Below are experts of layer 2 (counted from 0) of a mixture-of-experts language model. Rows are named gate (a neuron's input weights, with its number), up (a neuron's input weights, with its number) and show model dimensions 384-447. Each number is 128 + 24 x the weight over its row's rms, rounded and kept within 0 to 255. Numbers have three digits each.
Before each expert's rows: a language model's description of what the expert responds to. This comes from a sample of Wikipedia text that the model never trained on.

# expert 11
It responds to: Capitalized name beginnings. First pieces of capitalized proper names, often foreign places or people, after of/in/at, such as Eb(la), Th(ani), Ag(atha).
gate0:111123135151129124102104139106149113131140129107132082158099119151104120102138125189134113171132132156095158168101075086133081176069198147148120175154160105120112135083136118119081124184164135
up0:140093147130146121137139142089119102113140075134141124138106130117172145116105126121116153132098129142113144131139145117131140133155120085158117143115115112093187123117154121130109108134156094
gate1:125149108104168148092127159128170155110091121129161107144148104126147135083124096142148197138141111138121140149100160129112125098142129095146131122146089138134144136158145142103153170120087081
up1:127054122145126109132167142115093129103115127133142062093120111113141076190081109136144160132176081131167142123140175181117095140124115080106127161107149094130138146094114122105091144188136134

# expert 39
It responds to: Numbers and family nouns. Table percentages and digits, the word "form", and nouns or pronouns about people such as young, father, sons, youth, he.
gate0:134113126149117114066122118115127152119111160130130118133083121129082148093149138163156137123161149143088127149120111104142132142070174093134168157140151111089146157110123134128108123139163127
up0:139078150104127111115123134113132141130132100116136118146090142155165143121181089119127147129153127147147112159134142121108141099144114121156123097092139106123164125098131080139073112098162097
gate1:141126141118099125147118176114120140084098134097103106164099139130129121117099114134138186107130119144127103145116164138099091080122134137129143119136144105140115133069112135126135158128118140
up1:104073148118096148125151124147110125106128145132118142113113103111175084148071135107120149127131112095150137073105172136132113141142089122131121151093138130149154155128112143136076178157135161

# expert 17
It responds to: Digits and non-Latin script. Number pieces in years, counts and table cells, plus word-final pieces of transliterated South Asian or Semitic names and CJK/Hebrew characters.
gate0:104117117151111117079088097127146177105092130142110086112080102137123110102129123165133135160156142163122151145123091090121122163117172097149137166134109114141113177140132099137131114123152132
up0:135135128124119091122092119096140128133122123115139114151091114125172121142149102093148134121118119118127142113163157114125136110170143102166098113113140118133139129128122105120117093075149114
gate1:115113090122154101133112147151132118119100136133135109165131112106132124109139102129145163122147090146137108140105136136088127104114143110139126128139128137112136154141150121129132130131121122
up1:130066138150112167124156164112142126104116118099125111108118119146136107133069117108131147159142132133134128139136180138168117128150125084119150151133145098128176160102095139130086142129126141

# expert 31
It responds to: Word-ending suffixes. Suffix pieces finishing a word after its stem, such as ing, er, ational, itness, icular, al, and ried in worried.
gate0:122150128125087141079138094113160095117070101136171125143080101137128114128135128171129121161185122144113129138117081080120129116111174084136135182159099134122103146121096148120137177148190128
up0:098115110114153130109078134085136127130144110141148114147105119127111160097148159095131148169108141154116154128155119106128130109145128133146164146122140160103173117071121110080088121125156109
gate1:115140153113147114125152128125148134103111144142138133148097123100167087124079104119151136154113141159153123149100141151127085082120095097172126111153103127135122147121131106099125150107127069
up1:100091129140164143124148158109125144089106138098094096125141145112131092146116128102138135160130120139111158108122184162143121158107122088147127113087108137077158156120110114090110104158102169

# expert 43
It responds to: Institution name heads. Generic head nouns closing organization and place names, such as Company, Co., University, Street, Boulevard, School, Club, Films.
gate0:114129096149138150111098130128121117065077124138124098134090117135160125086129137198144124113188108163097154137116092099135133159076182134146071159133129156102131130125144129128082128129150123
up0:100095148100129129095115133144123137107128109129133146146095137106190151128152116112111156129100126108104127134126123118128141134135164123153104156122154147157204108079115072132105152102133108
gate1:116162114096133117092121157133153160117076174095123142187131099138140130082130105151179132129154136148139126158130166133130126090125124148125128133127119125146120150123121115134139125118130119
up1:131039122121133094163133132124116151112119115140088140104139099137150104177061161093111138114124112115146143136139169095123087155125118095138122155113142116129140131126144153104106127145106136

# expert 28
It responds to: Political office and tables. Election tables and political careers: table cells, former, state, member of the, term, office, Incumbent, and capital letters starting names.
gate0:131151138162121127100116124109166109100108129140114075141076135150144142081142122163100160157144166152101139142121125104170143132112184144130102152140129119106104139101140112109099131155144100
up0:104134136099116106098091160109122131132118098136154113156073090101169134114152104106104149123156102124107117138163124108124129109143153111144125124118144133109174139091141109127132115103149122
gate1:154161149120169127118122143150148133111079136129154145156122152136133120132140113139135136107098086150111132159082159153139099095093123088133137150144124146118141154095139172117146144126126144
up1:141087130145119120138173171092101115097135102107089100085135098144166156157084144102094163155135124121144143108131186189146098148129124094148139116115144100138103130099093127091125137163109168

# expert 0
It responds to: Agent and means prepositions. Prepositions introducing agents or means after past participles, such as by, by the, under the, using, based on.
gate0:116138111130145138115111121132111144075128126135136107124092110154119145126125118164120164117139162145111121120078099096162130177132191117133130152119138112110152141092143099106106112103167120
up0:100104150115147089094114154118115116119137132107156120143085124128174130140146100115125134160118092136106187111137159103107136116133130129160149131151124121143159126102151078128091112114175139
gate1:148114131164129129084107139118107148062096119155189099178106086138116117138130096150141163110151088157139102122103180144117084094148120133123138113154112141121128141118131105108118157120148110
up1:155072135120135144144154151118122129160119125111113114090143119115183095174093137117098148125148144122126105093139182136137118116111109115135125126142129126139151135090105129108094144124098132

# expert 56
It responds to: Quantifiers and from. Prepositions and quantity words such as from, by, some, one, several, only, plus vertical bar separators in table rows.
gate0:129138103132139124106122147141183155125117130086152099137076106165128111125149142179129132162167135155121149165110081100108131191116181122147098142136166123133129146102161106130080135155137121
up0:095112132131104126101112143122142149090146122129153153155116080112157138101125117103110113120131098139118152135152151121121117132149141115168143127129136136136163107083131068121088139106146131
gate1:128156160137130131099113148148118130095073118133164141175124119129139151136117128127142175130144136154127158168103143162091125070147114100127133142145147136097126137120134102127150154126115137
up1:126074120138157147137172173134111138111127121121127139113155117140185099161084124098117151145140091103130115131134180152130086142138115093120137143098134121130148154121142169099086106146122153

# expert 14
It responds to: Media nouns and linkers. Nouns for series, show, film or exhibition, plus common function words such as of, which, has, has been, often near numbers.
gate0:120160092141129147099046130134138117143127121142112097128085112173143103120119124179127105146128132129096144127111116099120130134126181115159137193136124151096139143100132151118109132124141129
up0:077170115104124101129107129109151124107126114118154118168117133106150122110137120123092140117110115152127134122155154116111136110114150130158143137121137125159153116119131119120104107085136128
gate1:132152155121136162116113146132175149098098140124171136169123127117138173148113108147162164124123124157148123131135168114115101115130140096125146137169158155109146143124117118125162138107096093
up1:157059095137143110135132162130129119099140127130069122113150105131161080124072142108095159142158153093155142095123160163163076139137113085148135139108126092152139140099145153136120137152116152

# expert 51
It responds to: Plural endings and names. Plural suffixes such as "ers", "ests", "ians" and proper names like British, Thomas, Portland, often in sports rosters and election tables.
gate0:112116135143114113065102144093160133115077140109140065106090109149134122099138135168107132132133117187148156144146113091104120149090206124109136174129135128127124149093132144113116127156160119
up0:087111140112097101102120102100132139114148101141138092118085152124141103137135151130112130120129089151105155123139141098093147116127149125120164137150129133120154135088151098084093128122156087
gate1:163120130113144121109121113135145137095121112145167125163110120136136117110145109108172170143152137136147107127117140095130077083124130118145124109129115115116137160089115126138152125083135102
up1:136094121124114099166123154130094136112115129123159093125142095104147100136069136120110183167143130119135134085128152149155101197120133112112132151106152113141146159108115135115113140171137166

# expert 30
It responds to: Prepositions with the. Prepositions and articles after verbs and nouns in running prose, such as to the, of the, with, on the, at.
gate0:118160136128125158132103121082158117114104119154149091111084134153120139109148149158132112136147135133113144134140118081157144150109144099168129162139104129119109122130106110103134160122148122
up0:127139116094110092138094144101139158095123113159149112152101105091161135090128101125148114154151101122124146150200159125150167102158125125158142144121116105144175141093143094115126110099142096
gate1:157134155140161122109155107114145130081128152107148150184115122137147113150117092131147173121126108136151098143109168094092075087143094148125141155131133137132123131115148108128120145119130142
up1:146100121140125109129118156098113116109120123125119130137141094108164101170087140143099164146117139106130108115146156113137140148120107096132142141096128115140106139110106163101115140170126177

# expert 27
It responds to: Mid-word fragments. Short word-piece continuations inside names and words, such as "ailed" in "hailed", "oman" in "Romania", "ect", "ich", plus Thai bytes and table digits.
gate0:121165095122143136105093113120123175117125130139141094141079136149151143094142134186113158098156148157092132162105107109115162146108150120149107135149143091107109170110116139134148136166138117
up0:113124135092129078123145160121153151083110108125124124163125133122157136115158110127157139083144158131151112118172125124113160144112097108131130127093167118131144130096135115127142132125154153
gate1:143113112109158123129106142134139144062076121119126143155136131137132127130129138127134151110134110144123136132110163124142113069111126124112138141137125117090134156098126134114164143084129120
up1:107072133124106131132180123119125146117110107104118127119137082130175108118104113124089112159144126124139124109120165143116076159128124090147139129075138125133107171090140141131092136159106116

# expert 22
It responds to: Numbers and name starts. Number pieces in dates, tables and lists, such as 17, 896, 65, plus opening pieces of names like Dw, Garland.
gate0:096127109164162121077101117126128155116136151136101087152069126187138165081108161160113146152145111138117127150125102078118135184109171110154113184147160116093136128079130113120095144129165107
up0:098100139075150113087132154143144126137139112136138130126085118139146108110123114099141158105127109135105131138121129086107130106120165102147139136151167107124159101106105090085094117094161135
gate1:134139123129143137110134157120154152115089151119138140190141117140139105096102101117174149158121149166142098141088180106119133102118139128148119125144143109102091160128177125096104157129130145
up1:125058115093138130155152115100107129087111116130141084100126098140163113150082151132136138140140145163133099128121182134152116169127128074118124132108112137149166153120122136147103156160110111

# expert 18
It responds to: Mid-word consonant fragments. Short word pieces inside longer words, especially names in tables and lists, such as s, t, th, st, art.
gate0:134123108161135131084079119142146163122101134132128058142097123155170112101137117172106110149096130115077112151115115100118147202106193126137117140120120157093091132099142122183101115129138116
up0:147137154159146116125112130099126159114124118138116105139041118130136135101126149105118140114111146139110111105129131134118119104119174136148137146133137125132178115113149124133109134101133103
gate1:158123116092153134127129108141139120120085136142122148161130112128117123151130100137137154140145127131180143131157156138101080103128125103130124150156152132138134146166145119138141150097098091
up1:141111133141105131158147142117140144141123094137113133109124094126160073125089140102131150112194136156130131084127140156150114145123143116111120122094120137117153176081092113074127155143130173

# expert 4
It responds to: Hedges and copular verbs. Copulas, auxiliaries and hedges after "It is" or "The name is", such as probably, possibly, has been, can be, known as.
gate0:118129144146152118107100125114123134114129153123157102140064122160106131105164146186129147152155144158110133123135120091145136168088169105153091182137122110137108130074136093124119159175161093
up0:135103132113126138115109120132139120104149112133142092133097122155141119122142169128121129144138117120132116151129120130119134133138160114172098150143108143133162129061132104126118134126171129
gate1:121144139120133118118124124128141120095090129142183129142137111116106094108126107177167144101104080177146135160107164156108116087125096140134163161134126120077135134130125107146087111084123111
up1:111073122117136129139149175150126112105097118122093136118139103133161075169072122078108112147135117108119128108139174151102123124153104121174120111095148104147163130094137177105110158166114159

# expert 53
It responds to: Name-internal pieces and quotes. Quote marks, apostrophes and inner letters of foreign personal and place names, e.g. Z-l-ín, L'Escargot, D-am-acio, in rosters and lists.
gate0:117121157168120132079087107114165144127119121109138088165074122136147118075149119144120130136148088154101142111102087089118094131132162141160113130132146112113099126087137120083131108156153095
up0:121107154104132118124100102118134146120150103093168086140093123144177117139146129126108143110149129155125147167124133140111109108133117123140174134127142145115154115078188111121130113062174136
gate1:128154120121154133110112158132146146090096136132141141175147126134144143146097107135135152136157099138142112178103127132106101077121113111129133165158122142128140132107135150126155139083111106
up1:130069115128113129133144139103090107081125129116093129122127097100169072136104138120103157149147155160131145099112172139155114170098110132141157124093168129125137155127115161152104140151075146

# expert 10
It responds to: Outcome verbs and prepositions. Event verbs and their prepositions after "was/were" in sports and biography prose, such as won the, eliminated in the, joined, into the.
gate0:117134115120123145081093123076126161096112119139142097147085127155123129131157140157117128157146132149072157131113136111125132166097183119144108129103135107117134123121129149090091131146137131
up0:094096141105102086089132123122112129104115097151141137146084086115155143111150103099151151130130107136108125117152165118131112097135153124146138129125159119149140149114134132094081102076118129
gate1:086142120117141093129128113123151122101124152098152136148135111095165114093124086120139148102139116136150123138129129126136081080125131146153118134157129107129183130121144103144117144065136078
up1:119093105139118132118124175097115087105107112112082108120130110128150085150085149132131149140158124135136124094141179140163131115117119079132141157120114153144138133107115096107130134149082162